Experts of a small language model.
Size: 12 layers, width 320, vocabulary 8192, 104M parameters.
Experts: 256 experts in each of 12 layers, 8 picks a token.
Training: a variant of Adam for the experts, 1624M tokens.
Below are experts of layer 4 (counted from 0) of a mixture-of-experts language model. Rows are named router (the router's row for the expert), gate (a neuron's input weights, with its number), up (a neuron's input weights, with its number) and show model dimensions 160-319. Each number is 200 + 40 x the weight over its row's rms, rounded and kept within 0 to 999.
After each expert's rows: a language model's description of what the expert responds to. This comes from a sample of Wikipedia text that the model never trained on.

# expert 59
router,301,211,183,200,134,197,176,286,176,178,203,189,159,197,240,171,124,198,228,194,214,258,271,212,219,179,240,181,171,243,177,134,261,280,170,173,214,204,241,173,138,158,217,126,278,170,228,208,221,190,136,227,159,275,175,197,179,197,238,186,226,229,197,238,161,165,209,184,200,293,157,189,190,190,168,202,239,182,142,239,137,126,180,175,247,311,200,234,161,169,173,237,243,208,157,171,223,155,232,153,152,199,127,201,263,159,161,139,233,254,191,188,208,164,238,179,189,178,187,254,151,242,205,148,183,195,186,209,201,163,131,215,186,206,225,253,209,132,146,159,241,210,175,178,239,136,308,211,196,195,151,167,201,199,202,225,169,236,204,195
gate0,196,251,221,259,249,210,183,226,142,283,196,225,176,256,182,173,180,222,237,156,147,241,237,138,163,145,144,269,269,226,269,224,167,215,236,220,255,141,212,229,259,257,247,169,133,186,212,202,108,170,148,185,274,217,186,136,169,163,140,185,221,170,249,187,187,203,138,202,147,217,166,244,175,175,226,201,232,263,254,168,177,200,221,271,241,234,240,198,192,248,191,165,190,219,229,213,170,169,208,175,233,274,271,231,230,192,189,204,177,188,229,166,205,235,216,177,205,218,200,214,240,237,167,171,182,221,239,226,158,277,203,234,207,148,158,219,182,239,191,195,112,206,210,200,264,260,276,224,197,152,160,223,193,264,180,209,249,177,159,258
up0,312,214,180,194,217,261,145,210,185,172,175,207,202,189,253,244,150,140,234,185,192,242,197,209,200,126,250,206,197,224,204,170,244,142,220,146,213,238,179,266,82,179,221,219,180,205,212,260,172,236,225,164,205,218,170,200,198,173,179,195,155,225,236,258,204,219,243,197,164,116,211,187,216,162,156,123,185,215,141,197,212,62,185,181,199,208,189,194,220,211,211,198,214,168,191,194,283,160,178,118,238,182,99,167,139,141,197,218,174,189,197,208,224,143,299,201,228,246,209,229,199,181,231,217,191,178,309,235,197,161,247,299,185,121,107,184,219,157,230,256,136,231,172,208,203,197,271,177,206,154,290,194,217,180,246,187,196,225,249,253
Pieces of Czech, Polish, Croatian, Slovene and German place and personal names, such as Budějovice, Slavia, and country words like Poland.

# expert 55
router,201,282,131,184,178,173,103,244,162,147,241,183,199,184,208,147,194,165,270,210,246,207,191,233,305,230,204,182,165,256,149,166,232,233,167,183,184,201,251,232,185,211,207,217,259,144,166,227,246,204,186,236,188,231,251,208,183,228,219,220,215,216,153,210,191,162,261,173,225,238,138,170,171,247,121,191,262,243,192,246,268,178,203,237,211,224,158,235,178,140,167,201,216,214,178,205,265,208,178,204,189,124,183,266,280,129,203,189,206,227,147,152,238,218,228,289,127,221,154,220,163,256,201,179,164,165,190,176,195,213,170,157,190,107,113,211,171,183,147,145,261,106,175,195,216,218,217,206,133,149,158,174,198,154,182,243,204,187,145,185
gate0,234,244,195,175,180,232,200,193,181,147,226,188,270,238,175,157,221,229,166,177,170,150,148,155,196,135,178,163,169,131,226,213,196,197,175,212,166,131,201,173,210,269,170,218,217,202,229,206,108,208,224,248,191,215,176,170,221,273,205,236,163,140,233,208,220,239,238,238,227,296,189,147,160,153,189,177,134,153,193,200,129,198,139,240,183,174,109,162,206,180,220,178,154,203,159,196,239,210,167,256,223,222,250,203,141,113,186,283,302,223,212,158,208,241,153,229,222,215,184,149,187,210,163,232,178,164,242,171,260,253,194,168,173,134,249,112,211,225,212,231,235,191,218,189,124,206,200,195,189,239,195,225,222,248,144,127,218,109,191,146
up0,209,208,169,140,186,229,211,221,135,170,238,262,200,192,164,206,176,163,207,255,194,238,152,143,236,166,206,213,183,237,167,217,185,211,268,184,227,126,196,212,277,182,222,126,307,173,173,186,243,181,217,159,268,189,223,218,232,184,188,229,251,208,193,190,234,189,156,172,233,182,118,211,246,205,177,195,289,167,283,238,232,212,152,198,169,210,214,181,279,156,245,205,209,186,215,168,172,205,222,282,157,218,224,242,158,166,207,195,128,175,247,179,193,197,211,202,271,184,240,185,224,224,181,160,208,170,198,199,170,220,176,188,224,162,143,213,162,205,208,220,261,142,213,170,191,248,220,230,232,267,268,222,189,134,137,272,255,143,113,154
Political and legal nouns in US election and court text, such as House, Senate, district, Republican, jury.

# expert 52
router,309,218,159,188,149,131,151,264,140,170,239,150,148,176,250,125,183,147,240,182,242,246,284,192,200,193,210,158,222,235,160,205,244,274,209,140,220,196,217,223,179,198,253,161,208,208,203,218,233,144,169,190,183,230,213,204,270,197,255,219,254,225,191,232,117,139,208,193,200,246,162,139,171,175,193,163,190,148,157,294,220,156,188,131,220,242,143,312,192,198,201,237,228,210,155,182,195,170,226,227,179,102,222,218,237,214,215,142,210,240,167,235,218,166,261,238,175,213,232,244,156,227,235,162,141,234,190,156,157,184,214,137,166,174,208,199,192,187,182,173,236,155,165,137,249,193,211,253,201,205,166,207,145,158,188,207,228,187,126,126
gate0,219,242,220,161,244,167,159,221,190,162,197,195,237,195,211,126,102,212,244,176,95,274,192,170,228,215,180,249,229,290,184,199,162,202,239,185,156,210,173,212,207,172,173,225,211,187,217,220,217,184,238,192,218,218,169,267,245,162,219,248,138,221,193,193,180,242,249,173,147,178,195,211,137,306,200,176,246,245,303,233,179,174,206,266,145,148,81,201,225,195,182,164,237,206,205,189,188,159,175,227,242,198,225,157,250,158,224,197,168,253,201,197,169,201,184,297,223,188,221,145,191,193,279,240,236,250,134,213,92,164,200,137,197,151,230,166,222,232,77,243,298,192,154,177,222,225,214,154,160,203,110,170,190,207,203,240,205,190,172,196
up0,217,191,259,221,263,158,168,236,194,202,236,211,280,229,206,122,158,247,241,245,93,220,200,131,168,165,184,184,256,268,142,219,173,188,270,222,175,183,141,228,229,219,156,229,189,176,242,197,200,191,221,189,232,169,148,224,214,179,182,230,141,201,209,180,184,237,223,232,124,231,182,179,174,307,190,166,230,256,256,276,199,184,209,247,167,110,108,231,215,234,169,160,208,182,218,201,171,204,159,208,213,222,227,144,231,198,217,228,156,262,200,220,129,238,154,256,215,153,232,163,194,156,272,268,253,255,137,198,137,238,260,158,190,166,230,161,195,214,103,226,249,211,189,189,227,241,183,132,177,217,150,186,210,204,189,170,223,165,208,236
Individual digits and separators inside coordinates, statistics tables and number lists, such as 83.113889°W, chess moves, and units like km, pm.

# expert 40
router,258,244,126,213,123,125,184,240,145,209,190,179,182,155,190,217,169,191,266,230,217,326,252,230,261,212,195,235,161,306,155,172,241,240,156,175,214,195,190,144,168,172,236,224,250,202,205,246,228,243,205,235,178,248,221,290,214,202,223,265,249,237,188,251,193,142,176,128,201,178,199,195,176,265,188,222,212,194,193,170,209,139,144,175,269,261,142,187,207,114,198,245,233,206,147,187,193,165,246,152,176,205,197,175,216,110,201,180,267,195,194,191,238,176,240,241,165,230,132,235,98,236,234,172,120,202,206,203,100,261,156,209,135,211,169,211,215,198,188,176,277,153,119,142,216,191,227,165,105,192,135,196,163,160,207,205,197,275,152,137
gate0,277,168,115,178,219,186,233,210,207,217,162,209,163,245,109,221,168,180,226,175,144,208,185,185,196,153,165,259,193,178,243,200,195,162,208,196,206,139,258,250,234,184,190,176,212,177,260,260,184,186,171,85,211,302,111,247,172,176,132,279,247,168,171,163,155,279,246,262,235,159,228,269,237,205,220,234,214,195,218,220,229,163,231,215,164,260,138,206,200,291,309,256,201,208,183,157,185,225,226,158,183,136,224,201,189,170,292,236,252,260,177,129,253,123,225,175,185,149,163,214,171,154,178,169,193,165,235,213,160,184,257,222,265,169,164,169,209,145,174,157,150,220,156,216,173,283,184,206,169,202,124,196,210,192,270,219,240,166,289,231
up0,124,224,258,184,172,206,165,222,189,173,225,148,260,119,288,185,223,220,200,177,251,175,199,220,152,210,259,151,165,238,84,208,194,262,188,159,233,239,154,195,241,216,219,180,197,234,109,117,223,235,196,322,208,121,292,194,210,237,274,137,129,227,214,228,256,127,164,174,225,231,143,125,121,204,180,191,175,199,222,215,180,243,210,150,187,143,242,207,200,168,104,155,258,235,213,205,233,171,148,250,174,203,126,199,221,201,158,173,194,153,226,234,166,296,175,210,253,260,168,236,185,239,238,193,238,203,178,159,220,172,107,145,158,220,187,241,214,220,137,220,217,188,221,165,262,116,204,203,223,161,260,188,207,199,123,204,171,240,137,144
Subordinating words like because, since, although, for, plus mid-name syllables in foreign names, such as Yu-cate-can, Ca-iro, Ta-tar.

# expert 6
router,308,269,166,174,138,184,227,309,130,171,248,144,156,166,209,195,205,167,239,167,253,174,238,240,218,192,253,235,171,254,186,208,227,226,171,168,271,209,272,139,197,157,235,159,212,220,189,246,244,224,179,232,201,232,203,197,198,258,244,223,243,242,222,241,177,210,274,114,219,239,161,188,178,240,166,195,272,196,135,275,205,189,191,121,229,254,139,261,225,198,191,257,215,203,171,148,201,131,250,115,149,156,175,217,248,216,286,175,225,185,183,197,270,173,234,260,166,182,196,251,197,227,225,211,152,187,180,164,205,186,193,199,134,195,151,224,228,158,194,182,208,176,159,203,235,133,217,285,164,151,153,202,227,130,231,221,177,205,202,152
gate0,201,187,220,186,226,228,238,158,200,212,262,237,164,139,217,232,218,211,240,153,134,217,182,226,157,194,198,202,258,281,183,219,174,199,211,212,180,236,209,248,224,219,194,269,241,144,200,238,195,192,188,251,187,227,190,218,153,90,210,303,97,157,148,186,225,219,167,154,165,273,177,246,198,265,135,157,222,170,297,256,222,221,208,260,256,198,139,216,227,206,158,188,168,211,219,214,262,159,213,250,195,212,228,235,170,128,262,206,193,234,265,221,267,185,169,229,138,226,244,218,257,202,176,158,233,232,222,286,170,249,256,240,226,238,180,249,244,210,231,183,184,193,162,181,219,156,240,259,204,146,234,242,205,232,265,223,164,164,197,208
up0,228,232,168,215,162,180,162,253,201,170,139,169,204,247,193,177,189,174,157,227,249,190,229,171,250,205,221,186,153,125,242,143,249,221,165,198,231,150,151,156,154,181,230,136,166,248,187,183,223,204,191,182,190,186,205,191,241,291,197,125,295,236,241,226,194,157,188,265,234,136,220,158,214,133,239,234,185,271,125,177,190,178,175,161,133,209,260,213,156,199,232,186,216,202,191,199,159,233,215,168,212,169,164,189,214,274,131,149,220,183,124,187,141,221,210,176,254,214,164,159,147,181,243,254,172,154,150,133,225,176,146,167,167,162,199,158,166,190,178,194,217,184,217,209,200,214,170,146,192,220,176,163,180,161,116,191,267,235,178,167
Pipe separators and leading digits of numbers in wiki tables of sports results and filmographies; also the piece by in ba-by.

# expert 16
router,251,210,148,221,161,133,170,250,112,175,230,123,203,192,224,201,150,190,281,193,199,250,168,268,298,206,256,256,181,253,158,173,231,237,195,232,221,243,199,193,199,170,264,199,262,172,179,223,218,249,187,251,167,247,214,222,162,212,215,245,257,190,207,188,186,170,261,165,256,181,179,183,140,215,213,164,238,233,191,252,201,153,195,219,219,219,129,242,239,177,210,181,227,209,162,194,213,180,229,226,159,164,212,219,269,142,211,183,202,230,181,195,222,192,222,304,146,191,197,198,185,269,243,162,178,181,118,121,210,138,139,191,195,172,176,230,201,183,164,206,224,91,139,162,228,177,237,205,221,185,180,210,187,131,189,191,184,206,167,137
gate0,244,164,224,202,223,188,173,186,226,155,256,182,208,223,178,228,187,152,244,184,256,259,182,219,163,204,117,226,200,196,227,240,219,149,187,250,189,217,191,236,213,211,144,174,217,147,184,216,141,210,282,227,173,152,216,199,213,189,169,258,117,243,228,195,197,182,169,161,285,235,208,207,220,248,238,175,300,207,171,164,235,217,160,243,144,140,280,195,187,255,253,194,217,179,140,211,197,176,175,213,260,177,112,233,249,212,216,253,271,222,177,219,188,182,234,239,193,243,269,276,205,291,201,232,220,270,186,192,125,179,203,225,235,254,266,193,249,157,192,213,234,194,256,169,203,218,190,138,172,250,179,208,224,153,221,187,282,173,184,162
up0,167,149,232,252,263,187,168,166,249,189,248,239,227,251,187,234,224,198,249,225,220,214,166,177,170,206,127,193,152,189,189,237,234,124,174,282,181,209,172,255,220,261,137,208,216,167,188,195,139,269,266,227,186,130,201,226,156,183,110,276,131,216,234,154,212,206,184,239,232,207,258,245,201,261,249,167,242,214,152,173,225,217,182,250,83,121,246,176,218,244,292,164,204,172,156,235,222,141,164,261,225,178,197,211,238,242,194,255,276,165,200,232,161,202,188,254,212,239,260,202,252,265,191,187,175,277,191,175,185,206,208,221,235,197,269,179,277,179,162,215,197,150,248,143,204,203,218,151,184,224,197,231,210,166,242,164,224,167,160,185
US state, city and place-name tokens, often mid-word as in O-ak-land, N-ash-ville, Indian-apolis, plus highways and Texas, Ohio.

# expert 15
router,274,251,130,195,103,145,152,220,166,122,294,167,165,161,194,179,194,187,245,178,217,278,294,194,195,188,185,241,182,191,168,160,279,270,216,178,194,181,238,214,161,164,220,182,234,203,222,212,181,131,188,222,149,220,233,207,239,233,237,203,216,217,202,203,131,145,199,125,186,181,156,119,164,233,177,221,198,232,179,225,241,194,243,202,238,240,102,241,240,164,178,251,204,198,152,145,181,236,244,147,194,159,155,218,200,190,200,171,208,225,179,181,213,219,218,219,168,255,158,203,154,207,229,200,135,173,191,122,172,175,162,168,139,201,196,253,279,160,212,155,248,191,164,179,222,166,279,152,197,175,156,173,169,136,252,257,176,253,148,187
gate0,226,195,113,177,123,204,229,216,217,195,209,259,256,175,231,162,218,187,228,186,174,183,226,156,282,173,188,230,142,216,276,216,208,220,240,163,262,167,289,207,127,193,229,252,184,121,158,215,247,197,225,210,222,154,166,180,188,222,258,229,233,227,251,178,246,206,166,203,158,195,183,304,212,139,225,120,206,191,235,250,118,171,201,198,188,201,242,220,219,248,216,182,233,190,203,198,260,170,287,144,182,211,149,191,216,207,104,151,265,166,212,138,153,170,225,195,118,224,225,244,104,182,190,177,194,162,156,183,191,227,240,182,235,146,227,204,229,248,232,122,189,165,183,164,230,283,197,232,237,95,234,167,193,148,148,155,151,164,228,198
up0,210,252,286,207,249,188,140,190,121,179,176,186,123,191,161,211,139,216,185,208,250,233,125,303,139,196,208,223,196,224,166,176,212,181,141,201,172,192,166,149,270,200,235,168,184,204,168,225,184,210,180,226,172,234,264,211,249,194,167,201,256,230,122,226,204,164,245,219,235,244,180,106,167,236,162,275,228,181,214,189,240,205,208,198,254,215,196,219,192,132,199,214,216,221,202,235,187,235,94,222,194,217,270,142,233,152,326,213,173,224,189,227,237,233,268,204,251,153,174,217,253,204,228,220,192,217,201,222,174,172,158,228,139,246,156,160,145,170,188,212,201,197,198,250,198,142,218,219,152,289,202,225,235,196,212,271,225,257,172,171
Adjective and name endings such as martial, Special, Juvenile, and decimal points or pipes in election and statistics tables.